{
  "n_layer": 8,
  "n_experts": 16,
  "d_shared_expert": 128,
  "routed_scale": 4.0,
  "balance_bias": true,
  "vocab_size": 5091,
  "beta1": 0.9,
  "train_tokens": 553400000
}
Below are experts of layer 5 (counted from 0) of a mixture-of-experts language model. Rows are named router (the router's row for the expert), down (a neuron's output weights, with its number) and show model dimensions 0-127. Each number is 128 + 24 x the weight over its row's rms, rounded and kept within 0 to 255. Numbers have three digits each.
After each expert's rows: "comes before" lists some tokens at least twice as common just after its tokens as in all text. This comes from a sample of Wikipedia text that the model never trained on. Tokens count by the router's weight.

# expert 15
router:100152157093122133108124153139187116150102091148123133121129135151157122173147161160094129081105128061102120114148128150118135096163089148145133151127118116136123134151138138128133164165166148090121100170142110131125104088085111141127083141136157156128133115122145142120146118098110119125144122133104173138124116156147129082162128137190089176155154112145126146148141113142133109154105
down1:148129125142106113145095160087114130108073170114134089139161113141161164131134124161151137138143146081140113123143115134139147149095136191137136113120096114132140151104121155069122140089124167149110087114108142132155175129134101136090124140142124155133116160131111145163167072134101128155113118092148145100132132157112119083138112102107121127141115136130136160121126141110076142089175
down2:101100081146078145114169116105147126151149098131142127140100118137135138146111117080108157163107123126129123157118116086129125115095106109141158123156113091158134135139117121150139116138093137158130161091113097088147109115127071154156143107150092136106181153136125163168085106147147099142176154159123160169119163130135124102109119144128127103137151159080104101147126164122148133140136
down3:132132095118097111158117125098142115122138118109156134138111089120120108174114111075136168113108103116138164134105141098143138136069145139143194101097156142143125139147166135092130135118116207160140118107120136121113158109107109144163155087141122109128130177134103117172145152137123146104152125105118140125127153120141155118108120132143139103135142202106092118158140124110105106166110
down4:111123147122134104131161128106125123140137127090114131151155147136137096150139163165146143107141098161149151146162156166144112111139143119140099085150118140117083137128166117105114117139139102116135092121128112133102088160091095190116122127157154128121131116132170133161167058162151136080128134152105102088154171088137132106104132100158138119120142125112134099102097126177137089138113
down5:127143142120102113135153123134175133139135133152116168161103119128104138133117158131119108151142146080162110121094108104057099109115113110113170117149111158159105160108109158123130139158128087147126143091162115125151111102114126124110110134145147110099119135150118101093178069104102161123130142101127136161092145177151112138137141110124125121124071131145110141167144116132187146153169
down6:137138090155139079091148107114171145113119123140115134077137133095141113122128113112135128130112142145119148100146125155179093099182164111086107141103180130124090124117100099151140116105124094112089105095157134140099165130138147106132123133119137154142135142177119135133131118170144131144164166099097139111129101196116128106121133120127132111099153165129140118101120169144104132115184
down7:103117136153122118123195112123116170129149102144098124101156119148111116131131200157098136179098135130117105144102117110142120122143109138134140121140141131151085116128052087112140127129136072152117137143165118110125132119104128112144142135197139154083143120134123108128182103144136148119116121165093127131100117170143111124108161097122102136120104109149125116151144148150073148112139
down8:137111150081130133102165139101122130168109096089154127161071119109115111128145152099136076154117111132113116160147126097110139140131089108144117179140110094074140093138194142154131126149113135134118108116134099146109137140111083173127105140146133123140122113151115130109157127111149128124111152119111124150140142100081141142101142151135091145124095147149147128138167141179157151075162
down9:140150148098120102142168120097143148138117130172096123154095132130123142108131121143135131120132137151135128133158127143111111168104125113112078127131118086135141142110186121143148147091114178145147110159082135129169136133101128151094086123155065159121154148132088136115111102139131127126123111124123116108095096116112170081167093144145146117138137132135155150108134174179131063098145
down10:105122113148128158100118103178078161144139159115073152124128113145107155114156162096149110127085159128153110104156112177097181109130171079124106141130130069125149153099107125118111141134117119169104139126100122154134108141139136150074132113126122134115139096116114136137108129169129140115091097089097125141151138154134119123152122136186108140126102165109109113125112158154161129121147
comes before: "| ", " ", "0 ", ".", "1 ", "|"

# expert 4
router:128132145110107120128120184126160101176104111152123145141111149144173157202113108141089171108061138097079120117132104143126117099134119133152157109116135151132117113178101130122178150125142131111121130147149119140155093092082105137120090121145152157141140132090126139131136117102098151101154140105114121117152168137141115117140099098154132138174126126129122148164154130157157114145099
down1:135118104140123104127117136137134086158131152101160146147149144151151120148102096138148144121144110107163198088118124180102103116133107164119131092117131148145096146064079079156146116133146128125137107126129121157134191133150129134145107147101117097130153126140108119133133156174118122127089107109118129093112114121141099175148142108138175110104088106099120142147111157125109116180136
down2:098155087104135144114133162151103104102131115167165094157140117138069159148112136123092081117128107079108119127104125147173080126086135166120177135163091138118143163129099134124133109113139155131128145153140127095130170097108156102109124108106117148103146113134122169153139119097127121110121166089143170107136128135157093136128123133123134142147094132138142179161120168158116139115138
down3:124177128096121136152132154141145131136109139163131098141090133111136140103139171135138126150146117130105132115108106199097145120104108144152111124176115106142126169094096172190140119145112129143105128134158124154157110112079141124186142125126128137158082136092118108110114127124116099140114140092126093136154092074124130172114083123102108132085151152122120139168134097133120133134145
down4:115121193150150138172137190106113126136098145122164141114135136097119086137131123154144144133120125107133107137102111132131098104157175144124109136119141116095120159136118106114161128110146120122138159147161106144087120110124139142074104170135108136097155138145109150181090137082047128117142120139135112124099113128130131154118074152137107160122176160131166103115131142143133109109133
down5:111132179174149107123182149113155108133133141133123148136160155147112117149104137132146160151110118104132083167142125101129126125153107114103103112125125127140108102191118115112108103108131104156132143127105124142162141137118144159145151120135169121149202112133118143130125170123120157119152085109122064144099076112122104147119117144093113132104100146114121078132157105123123092162084
down6:127121141138158141115117145135148117159116114094149111095111113095178116173114085103165107118134154158130144128146115110126096133130117097124119114145159158126114125120115104115083138161127101059110091110115139126082110126150148123166159139147112055137112163115150111141155109114146165174158115139111136107116141134121159150122175122167154122149176111100105140125112087114138101103102
down7:110123095134126177148106126154138115121122072139098125159138153114141127115183145199130083121148155069134149072142106160107116079108083164109108128116119123135154120122110122100145122192124118140130085158131115119110134140113142174107108128168116100130141116136159105172140166102166122149133095122119130120127116126124130126104114101132134142119122098119118158125086130134139149170142
down8:139119142154096100203147162162130126118085133124124121117134099119119093156120138094090146092101146148111152134142151132152148133133088137142117125158116151154150114117112134104152131108111124120145115129115117127134092153117132166103120150143075152118162114163135160145164119145046122122105125130135169110126138178145105183123083119114106091177147115114111144089131138127146164119131
down9:164146141151125099128086156162099137130170090157119144105092144106147149091106152129149143119111136108119108155111085146128076136105143137103111126141100116118130134130112100117169126124129163146093150137121128141130173134145149152076084114106162135127099139153147191143124117184162116091151108081106097084175108142120097138140109129123127156109162103141104144152138137107120138131118
down10:124156156118145128127173168124142084122074126128134124141124122169126120123132136140141110137096136211109126144154157161146129168149101173132130105128120087126136092148152122148110131117130156139064121080154100111142196079116144123149111136114148149145108104121121152147094124115085107152124111133155134144147116128117093158121119157120108128127090128153159124144124104088102139096105
comes before: "the ", "a ", "his ", "201", "200", "their "

# expert 7
router:115161153102107125092109130124147075176125113144099131131091132128143149136119165150099141096090114057105093119108113155088127102149110152171141137108101126165126148130132167099147166154133172119149119148131121129156140130122113127095133147121119144175179118124106107108123117114107099123152147116122137137143123163156149062161119145147090156131140105148158144175124103154144116145127
down1:141132078142113153132106149109133093134136121148128144132130106118125153116125130120161130113099130205146145115142124118134122186092173138091112146119137111139120110165156101167145140099108098133129064142121163151094133169117105108164073103146102108106154140136138123123077137110071119132162099145139114104148147141118150110101157155152113124109111129131102109082139126159122161130153
down2:188144115082101120083123133109158097131113137107139099137102132114153093143148160121141084116148099115131110121163165107130167109111126109140120114224170121099141112129148163120095149149143137134160159109133102090151122103096131107129127086123112142125141169133135148116131116127111161143100106152130149141139125073118091146140130173135106144129117122176120125145104142154129156098123
down3:131134145114125123151131172145133165141156081136133144138129142121120089145096084158111159154090158095145125130113096148096145133129121139139107155137115096112127090105079137129122103109100151130126113112113124150170152120092085127089108135161146154101087142158131094100124127081154108166109137117111157152151151149181170128129093086123131168166102138172136143159120114108121135114103
down4:182112149118110094155096105172164168126142109101151150138141093155134148155122136164125156142128142093106112145140122115098103138109128137151165126122125118127120110163114129117140115122121111120088146163135096140181124088063099149127121135146151164104126107087118097107140079100169158131158117102109152145164154130137135128109102124102106125116154126128109146170164115105139121141065
down5:159141158097126113116112149067100102153117137122141147064124149082100117120184103130175085089109158138127125166120132119137158137153133156109115118145153113111126115127162177102114110110128151184122123095147132157139153152129103094094163148128125143120123124142125177142103143124132133106175126123132157076141118132102156133136129131101128125071105094133126129144145100112133157104148
down6:105097152149112135128121145113125170107115149109096100123135100185120128144136146131119128144166113091153099108147135108190099131140139088106158125157129159122127098151135151146123072118129122117175079136117137116133107165171116152104097185145124145125119101083137127119110099095077104136142133101157139095169137182134161145136107117113077115129136128149159113116131144113142127147138
down7:116170136121124135117108142085092109095124149139101149144119113135103066123110141150152118101123176110142136091134121131146160145155122117146136126194120144100120112118114101188114186160073141142126087144139128120117161134090125128157149120101131101149130092121138143086109132167149129165066118147117151173131110122187134139135138104149126119146126132100094104142122136131130124129099
down8:118124124149138104150085138118155191120138123132109079119130141179123131112156108190156151125088107127131107115126110108101120088119125145147089157100105119058142135193106144057146143152142109113130106110114118106161145147114119132114134107161098123141139096106165166094112100136147130131152126099139138145111128111128131153125159127147133109129128155151134160097162100156151137114128
down9:180128150115109143083136133164143176117135091118142143089131119140118114151160114103118118144102126104162091153121131098116148121125113108130138149101170140113128091102106116116090090153104135123134056135108092145144112140122094128110133143185141156112124099098117164101138176146150151155136155149123188167085115118132112136129108128093137134134099170116118113129177137133119118109156
down10:158103141129158090141138087105153106071176140097141140128149087098115112067118159133162114128133097136152101132086179119132135133167146116170094097133167163120126135127152131121127150147135095126176102117107131125127090105158134128163128132110131116102137160112139093149135154124122150114128065117111099125098141135146169117090134140125142123134098119103119162121159152169111108138105
comes before: "- ", "| ", "\n", "(", "– ", "/ "

# expert 11
router:141167152141127127124133155118155101160106085115106135127091171139135161145099167112103150100121096105139103095106108165068121109185096128136141162112116103145111132153125144131157141147154141119130080141156129162169090123109117157094116149136159142121125116109078096130130150124102085127137138111122142105175158146151108091148096146147104143149169137138161138127163133166141140133123
down1:116136160078134124146118127129150120130123094165144137152118140135145143124098100160060134149133144093088134116145132146137113141081123148166136182127125076139115137134173156119128133124140126145114112162130152080146144113107132166154114118106083151150172076128142117121130150151165115114139116138105137108110161153085095174167112124153148101140084102099104123152116140157114118157116
down2:097143132116145130125134107109109125126130131171121104102126113105120150123103148137126147115158130119152136156112156123155068179144147156117137119111116168092156121155159092176168077140086146083148127154148110100092119096127169124132104120109143105102133154082150111129143123141157137116110075127105159141104163124134114117126155125102147092105162162123128146060128099127101159136137
down3:118139146150113098115093147175163140124115108090100097131127102141148121154114115117094133160152189135079179123080131091124116094117094126093097125117101134138133124110101152131136128125140167138106120144099115103144141149154098137099142108133090144161134087152142160141123098096189145149134100152134136121152161157161139139116150124139140149166113137151103173153112176128115098121129
down4:133116171165130107136164122139119115153113157080144123131119110175117108119174145153130120137139090113120077148147132084103146146163120099094085142134148151109148117132103135149098107148176151131111116122067128125179072138164110147117118124145124113172104157131107092127132145093129143114154149131114134143112145162125123132140121114150099080137098171112146099165115142092161122148114
down5:106129096121171156128119147147159122096130141137178156171108185126109114105113137086125137130175107162179137119133123156129098118113110112081119136159111105115127161149173145150121140133123085109137131133127126135132171135114117165145140137107153129098068148122078079097086147162120153156102129125100138135166129126107103125104107097119142149109118110109146107089157100137136143108152
down6:128141126095142138142128116122136132148122141118140098143096131107138145176102134109097124122176107202174101148130150114165083153134170120166156148109123160151130124136152133168110119108101083071142111129139137133145110148108184126110095131125116119136103132092121125157111127146123156126147133133125152133127165067152157122139127129134130096082102160121092112101151116121097156094172
down7:139145143101136122113145094090093122125115150143139138129129177123124118057119141114125140141114165090146128138180144128084163109159143108141101135145133122151131116119150107064124111121132134147106130106140131154124128138147110108114129161124147138158085117115086121145075162118043126103117110168137101160150132132130170175134108135118157091157144139152125098139139101126165136134097
down8:147160110129103106147099075107117134129136157179151114148130143156122133093133113136137148134178087068162107143139185156120129154103107137138148159129132090108096119145153136124163175129147136107163121117143145128128065152134127139142133132145128148113122143121104102117159161143097134107087061149139153108123130120105123095157117158144129100126155119097102097095119126134160117156095
down9:116138099143116128123147126142094130128116136162135171084101118100149158116123157133125130109131104208177140135116160149111089135133110113128145145127120126123138147158113082088146117144100090071151128115175139123084101129117130172128110137144147093100145154100145110152135166179133157125138104083122163131098119146123094128117144177129130143093160129098145123123114094118082131134127
down10:166148138158120122105136110157107143184090105113137110145135141181113157111155145115118122131145105082156134134108156153128133096134095153111135160096145106138086126149158115149093110093155117152091109161162162112132142102136131144128142150099097109153130169127137141165135105111147097130138096110145118153133077155118134091131120097151177166139116147124090111149125155065109109116106
comes before: "was ", "is ", "of ", "had ", "were ", "has "

# expert 14
router:132112170164137134107114133127147099172145096159083114132105189171156175149104130150115121143116126062102121125098080137125130107144090148136129134084120120162113142113140164126161146138118152106119098127159109144129104112104101132096128130164134181149151112122101121165155113097124101136152134115119134113155105174165109099127121133177104170140154137139151124116138123150125115157107
down1:122160139075141137133078140170171120124132116147133141131118157107103147100105116139138159104143101082101113132111099168146146129112145109128115147143132124132141127134074128151112139174126166170120129168101106121164122087122116126121098128150162128111115123151092165128124115146108134180089089078162094136119151124154095128152127100136103130121105098135124118162152137153195167134126
down2:157171131127096115138109136151155146117093108152123142148106150090105177151108071129137150145142121090130133101134129155123098118125125114121153129119129134115109152142106110128134141112095145153131145128110106130133143116156143087165143116113109081133097157073092107145086156072100132123117140124141134102093147099106130117151143151116100144154137106141149120154130116151229138083113
down3:135121055092121168145160169136116120138135135089108125097157143136112147089100119124161153172169156136128114168092115138154134129120125159101115137144142098101168168143139140146083119108149090109102145087115141146139143125149087139111151126126129107118125124161146097140076100124145175148124115098116128116116135116139113149167089132091144149078159105121160138107119119124136172123128
down4:118087133150135129148100117136100130133119147117120111150097130122142117133196097126133141103139136247127136124136155154125142184116168085119115126148135170100123098110134117145118092123148147141144153152132135099101135174094122126163105128128159136136146118118125146100185120142150126114123109106138111152107117089104165126124126109097136099110153115111078127105141132154129140145162
down5:104130080076122116141128170101141112112088132146136114189130105098125141116118120100121141166137152124107143138129116135139108166173121162144081154113164145164130133105110081130098110120151162106111144106114129116153131108134164124146119164117081107169094151126134083139124126123110136097114170131126160126149179127108137166140141150143142105142119111121154150125102076159173088124146
down6:123128106100120133113116132122178121133161090122105116169066131152170117124149115127129115124121133114130129147171139131130098123172125149089129127153096079088166138101090128114115138114124123091149132144162133145124103097105142101102096155130097118137138111125161156117108122104121101129097166116096168111193110141134154183135133121151079127107090133127168136153188134129148115128119
down7:136106090144107119143120128120115148149113121116112104117106129128165146130146124129091094124101137048119125129120113098091141147119117134128123110146131136136114076110145135091168151106181157149132133131166157185127134134097115149090123152159080136134141118133153133161104162118171133117133113125151131150117133126165204070130115097104146128145107165144085137106144113152152165129118
down8:115133116088136094132093124085105110145118150112166145134160155099135160118103168111115140173126125161142100115135130156158131114106145114099149127143145132153118159146161137112136099121096107173168134106154118131154181120158136155117104137103147160114131140084159101135175147106097134062174141117118129116103097122092103135107076114127138109126094117128130140139089109137121149137075
down9:148173073117128111125143155119119133120111115122100122112130116164134121115126127126135138127141095020125153151125128089152094142113115122150156110165108100128149116128165126126077113127161094117145154140094138125142134179117165158142174094109162117131106139133154136120139171111162131122091106128137109135103173137142117122138163119111127139102167086154114141105103128128085152126153
down10:139154089084094091134152134121145185152090130159091105091107146115125105160158138132141123138097121128094156114132082145141109149120081106111093135138135118100141133093129083111119126158115133131109103153150134138158092119131109099116116144127107162151146132109140156063151158118150123102135178149145138076145176164131141086162114109121155108138132139147124154130140124126168138105149
comes before: "\n\n", "The ", "\n", "s ", "In ", "He "

# expert 8
router:141125178140137118074101128127126107133137118166077102159130144145155124126099138156075167111125100068088092126110115141120102118158138140135126130140153123122134171119096131100117131130197148132095152142109144132135104120122131118130123120140177142142145142124108130144131118128150137090135123106133158097168127155144103088138102095118127186170123101126135133158139134182174097134162
down1:137153138098124143132189161119112111155152070114129158159136124161101135079128173111133152177128131134093135088107113096123126110146143154155146120120109152145112168139165131152171109134131100119151106155108161155094137110173140159137105149166134127107138132149122135100124140139090072129123077085108144089082133138129158155116104138123125147132147097127118113144139099128130095116153
down2:079113108197155143160126143087116127132083121145117088082126196112128130135126097145122150145107119137150181169124116121090116128134172111156140098142163145124144157184129153131145127114095103087111119135130114162140130117168124147114107101134102085122149114105170156097128109136153112105159149133153105128128145124123117149154104149093131123137139092116132112132148101112106133113171
down3:141116162159162103098150142165095129134133140102144111078130087115136109146134138146133174091175130146101095150163156102159098128158162111110079125131115153091145140127148139106070126179172144144143150086108113130099133126125119088128129101159086081131122169139126131135109141132111176128157150133159121109155108122106106108145148132109094129112155118081105127123143111141122128126129
down4:100160158105124170119142132141120133118138120083099117101086160139132188058151154139133086109129120151164139091122155117094143171102113126103160169097122136130113126122157118094119155149115096136134134140134144129108103113153109139120106186142127134108110137100147075126112098127143098162128141123153120129140140089144077147112116142118134125108192173144117141150112158137144132109142
down5:149104120129074147125093110109129106160109131136150139157159116118111114133140133125126089157126138098110158134109143133110140115094156112129161131086126133138097132075111107143142103111112128147131142138133115155112112115138137068082096136140170175098096112134116139135141104123106112112133134137152135133125202174119125137159143084135161093140068136106195153126115125111159162120166
down6:100137153116113142176146130108122169140165106149164127117130158155143135139122169116107125138110096119113071132124095146139159107140103147182136154112165129140109114156112112137075152131118120123099152090194115122124119117108096157148104131126119161146069098155071100149104138122149080134143125114093122114149117129105144148127144168174112134128131119128093105145139089139126094143130
down7:124079141094155074111154115131149164117109132130106154088115121162134101096130140136139095112195126104119141136106135100091118095154126151099156098166146127082160115167154113113167140100145109123130097113162103109145126130105124137092125104177082093137148152135133142140114090102160179127140120111107128121150132125134126148132123141118170127159113111144140133152102092145089153102154
down8:131119094085141137105116169091143106091106134102110145113081136142109115102148140144118132141104134121131123092074125092138153108170126134131132133119136112164178101121144110135131134129157166090123098174142151111152133132118163118111134163162121139099096096093101170151124119156144129122083134181107141136138132097125162138160117129115116122124117155184117144160169173091133163148148
down9:098103108144138113178077086145175098117135099136139079176142112130152155189150167159138134117092104145113159104135173128134116144116119150192139102111161128126098128122116116116164152110114094121147111183130109161082123107130119148154115123118103096143155129111137116139098113123119084147140125169128121125097156122107138118126113129127113101110172136133132151090117149092131136127113
down10:146116118150073134176090152111130106161120140136156123143126122105164191092120137149122164069174127143101119112133137113102162092117132165105131141110143152128129148126127098118139158150110106157086091148121133114139148110101150115101137119124141130143112072125100127143101139162162113100118147109104139092096134097123113153147160121098190104128176128114128148156150107099116118120148
comes before: ": ", "by", "–", "201", "• ", "ation"

# expert 2
router:098150158117146124124115118130166092134121085164129124171089132190134168153101145120096141134115123099111104095103125129132122108164108145131173139108114115171089131126117142106148129132140167118125130137170109141166134085047122146133127142137142144125179120113099130114162102100090086102141152122132131115154163152136097082121104105158115147138149117145143153130166146156140134141128
down1:124152104114130097135119168139118165116101085118119076106183088187119127115113107118101138123116106134117143134135145157094125134089172128146139076142153124137148112153120089149116142111146093169112136117119117153092119164128120143173132159142123144148111106115109133126123132149123134166134109116079164095109133132133132158138169136088079105163138155135113097160157161152159123111091
down2:150138109160096147138163091147062115101172158119158131137103108133144133097134152152169143135108154183156131127127138155135148094112156107097121167098113120120150149115159129118134126123145134126149111168104139131106114101095155149134145120116102120102139047113115099134097091138118139093150069131154124156129126123185153116134103169127129108106101144107131133120160110143153107121127
down3:106147122144144168169126126130120122101099136149105097153125116136119157127100103144154150115086123163156140113133088163134093132151175113097085101105139154099156138160131079145079110109106085134166140119147119115116142116115161158133108160095171090125141130109161128126143117184088136138142138126122123098103110118117087189141140143179135145110132134129088156133157144132103120139112
down4:139118123128146122146117126100141141107170102151166117128127117123114101139105140073169121128139120042135114120199138142103102092123113112143115157153130137121148116086113121111128161159147112119147135102127148132164128149131107106133180120116095134092142158128122101162146165146093089155092175114108172129137094123119134117103120121148105129133122098089159176145123139165141150124146
down5:124120163130138132148137127141109148122121123136129128097139103113146150119092131121115155169094080113154126126170133146115104165159147063111118167115147091125115117110148166132176136175113135117117124144076118130134082105103169072148102099124085150137091165142140089132112109126075157114116115108147131136126155105131160103135152132149153135079173124111132122150150116113159160123131
down6:083139068103121111139105135124126138145071131135102110139104146154131112114131144103110184133119137137072159130132074090131103173105125115141133151181110159124151122120145123134119111097139130144137165116160161113142166153149152126140113115095132127119160122152136140147124120156174118134101129137130177149135114122110076073102121105095103113145105159130147113183114140152096152120130
down7:130158136127117074150104062113107118160121126136122157127131117152145162147145119141092121149124108093143140117103132160117133140109132142145123137078134147113147147136133127111132155119137144127123137113106155102117130156144072083098145181121061161160085122138142137106117099110153145139095164140157091149107135152133158132115173105127104093111148108125087152107121129113194150138090
down8:131106104183165108132158148120141134149124175097118093118106099144093154165136128142157130151151120157117126121135093093144115105127098107116087099163125160137125158135154152149144111124111083075134109060109156115143138123176119140123108154103120087150154152157124144125185151124119147152132104117127099109063117145094117150120139132116098102110125122130111130119130160120106163149149
down9:142105112144127106153148085154141136140140094086091154164123117163153100106122122118132159171086098202145160107120135122090125094128140137113059122113176110112130143141095160155127136130160169105149114109161091102136096120135116148136095159116105114163116129148178114126134141153135100133102106128141104093105096129144141124123161092157130111130161157131151139135155119134117106130145
down10:108120096075095102124132115148157126139084112130101124093126158145122158121121143165084145160149125096114130155141112132135127163115131103141143092149122133125139141131156137117174132132181170116095112135139142122112169107094134120156102121151080128141101150118174111125132125150125151084125152122117142151138128112199103067174123113087150130144075109137142137130160123137112106123169
comes before: ", ", ". ", ".", "and ", "0", "5"

# expert 10
router:104148127130130089098106149117149106116121105138089103147123133145155147134136129130081149137110131060086122126151146118147111123149125169122179143116085090146135126118142148123188121167177178140134091137140127146138127133122119156115117128139153175153156100103099129155159151097092101108160127093125154104128124126170149095138120120114106171148165136128119170111136118123164131165097
down1:142140145086157146150116142127109120123114170143187126111158101106121103144095138141147080151158134116081161159150150153106145151112131120121119114113153132136069159144148120134102127148114152119147146099137168108151139100131084124137197145122121119108110150190130134117126137091088126143138146107097074150126165108116149097107101104117113129115149104138133113164123109135137087085130
down2:195144119122144121101145136100112118148152104120117128105142183118128141088151125117155156086126076122163140117141145117115135175166094114105147171104133105110127114119134098153126161153132134158099115075138158139170111161134122147126146144095153142131158091129111168117128116145082097133091098142141138127136143117157084086153120110103161167110127114143129081126133126118096145097117
down3:115153112092168128144108147118109099124101153124143101132108135108150121105106103152098133164128123116063106122117115114115090098089147133160128126125167090156139141129140204125090095142155151174132154176097123103149121159136153110147100123161140110102112134126150140130116153093157159100140109127159146164144123118119131110140174128118108125150128144085106150141125109133068126174131
down4:125090110119119128149137176119152114091103138112124131109134105141197129152105083107126126155127130159139169101138125139177108136089150153153131141145093124124124102122106119130135101118106147133129124099110124104131170101132124135120109149216118085176171144105069095150146146137086128167111140118116158158119109108131145151146117151103107087102126101133121132139119112131128170151127
down5:147143135119129127134129156175097120168146137145103133157149118141113158118129181098115153173099122101120129144142135090110120158118133152119144090136177128084115093097129133136118116128116165144113137150087129152134138130118068170092155128109143120101175094086055110160139132126141144097089151137124136118139121144117110172159106100136134135097162131106115137107116162126105170118107
down6:127111078162130118113131131087125115197094133176085124142158130120113100131135130139163135102131190191111113098105152132092124131117168116103136142087148163147126113116133139105130120121121099150097143132133111125138114104105138182120115134100118141147139098132081145168126104142145151128152100140129131129146119131088109108167116145167104096128176137098075123128143137147104129164142
down7:129133139126121104164143144140135105144114077159137090110121169132078128163123151116100139149079104144103165126125110122136130118117117111102127169112118198132160084159106142104091158161086118147135118104132106135132143136142160151123138094144147122155121134130141144093102133161141103159155177111081146142110127147149152125169099152122144093115134099137172100098134147131125076112106
down8:120149097131136140119105116106113120126125141140119125090131145107114135120099118090127086130137124161147131127103142113103110101113172123188129141101132086172157118137083089123110143116107096162150143169151133139173095098147113115132103128096120114130140117129087132154182153063158135149124113113130099157146119109139092122158149148131145132156096168151112115123159067179153128148135
down9:138183170100145143133136101115120117090146166133130152090140079100127166098145154110137123097109148182135139076054161115140148116106133148132125165130119118139121117153154129117092132108108172127136153103129126115093132172136136119161116113118153139132129128128180136131132112131168140103150140193155095127093144133105108113109142147154122147121093107123140103101108133104085117126105
down10:156123117113173158131114104160148125140140129132154109136123081125135101147101090152142114158165122047111115132107103137125128091144112122119120134171167095110114136118120119106112146121101107135155126188146130109144134097107134159118088136152128074122064149136146127142153106142116180116134153143118117159065134126134125094145136103119101118149152142131130180137145099154137162108138
comes before: "\n", "==", "===", "= ", "; ", "See "

# expert 6
router:144154177142127125089153126143142060165108099111114137136105151142164108130128135158098179120114088105114111101102127137106098132144105153145125164101095116152099108152119151128152140166133146096104108146138117170138133114092123157151130149145168167168119131108107108149115114085059140111133128143138140118179161129149171127174107115137118120130134108166136125139137132128159092129144
down1:133139124146099135154113117135126139136137121118095140082144111166156150120107127125132137076107134132103114183096162102091107108087141111065154128132135146129179121113188111128158146140125133097112127129126116134142094110165153143121115113120132145099095086149181167135163118102142083103097128137092116117109155135130091135127121115174162155149150133130164156115155108150133172148125
down2:118087109097163106088113150094090171110126146170157139149108126160097111126108076181126097109141117108095122111153109140107137139112105103133120155126107141120128177134111157149154118109090146139132098141108100147125100134095116155124126174134099122121194146134142105137145171146155159120134172113116127156179095129110139123150125100141124167135071133131143089149133115133114123136113
down3:137177132148131102145102093129107132167122132135157126103143137128120150117157118130139147114130122130153064093158161136125141145134105139152091151091110166099091102105118161114190149142110145135162094127140095106123130162154148193113101101119125104172133113144177142098158125128145103117086105112142131124112129080139104183126117120105151132163089119132130129158092151115132131143130
down4:115103124167124147092121160149094069123093129121105110079168141118186146082131108137113143128148179162144092114125131116127104103107168122098132154101114102119132131145105130125155083137117109122105132134098124146132141140147102132175102168138175130114073106099155111146170127114141125118154176079131130097149152112128145172168148125136111125106115130114153141145125121102128125124152
down5:114144137127127144142125126111137108142110170107139140135140086167124160182159093105152099128070117152115131106116158117150104113146123113154093096113135113120139156174170107134114116117122114125158125153125104114087147131164135134133101084131118138188176108138136134095130111114104110107148131125112088130099112171131100191152121149146148111147119133126155128069125122118165112108072
down6:105101120170155104128131147141102116118102158138146185103137078111124136136116132112155086090126132149108124122131090109145094130120122149130109127123128149135127127160166168124168139138148109115107099115126128134115152108122162125165158101094156081155140089137130149136170134137104105129129150078161090092109101090183099135106128157146142148154138112133148140186133133070121125126162
down7:161137131161085141114118156171145119090128126126090110078135111096133111159110126175125161172102163060117120150130105115157107138083129131144123151111150141106111107130115133107118170104093164164136121134113156163188134101115104131111134127123151117154129141136139097107145135120167097116151135101124130076167125124090109131162134110129151127125094109136154170119134142113144139143177
down8:136148125120145102155158145104115127124124108114137170073115117116121095140150144104135138129132086198143133114085148143136106144158105153166148100123173100139128127141107146156076167117111098127130128114130172135108143132171106136164152104135105115098134133118100158096077131119089141106137181157128112134131163127140151102124141095160135065083100121108127109150145112124110110136119
down9:125105118159133116124148140127150120124148141080111082158098132155144103137143154193122155096126139122091134124124095113150116130136148103151113118112103163082135090117125122120117185166124142103106098144114092144083167139154116150153078121091158116125156137116150116128135097115185160101109113138136132109122098138142155144128121078188100145124113148104132123155170144137130161142114
down10:141129171161105112130081146102145106159149113138098136128175100153119134163145125154138158126089128163086109126066102123154104140158172097111122089098103127133102138141117143126126134107132149152154159147094136145151133106121136125166133135103144101165159123142151184099111113134093139107133112145136135078102110133134080133121097138180147128146149120139116133123111149097142063130135
comes before: "to ", "the ", "in ", "by ", "a ", "as "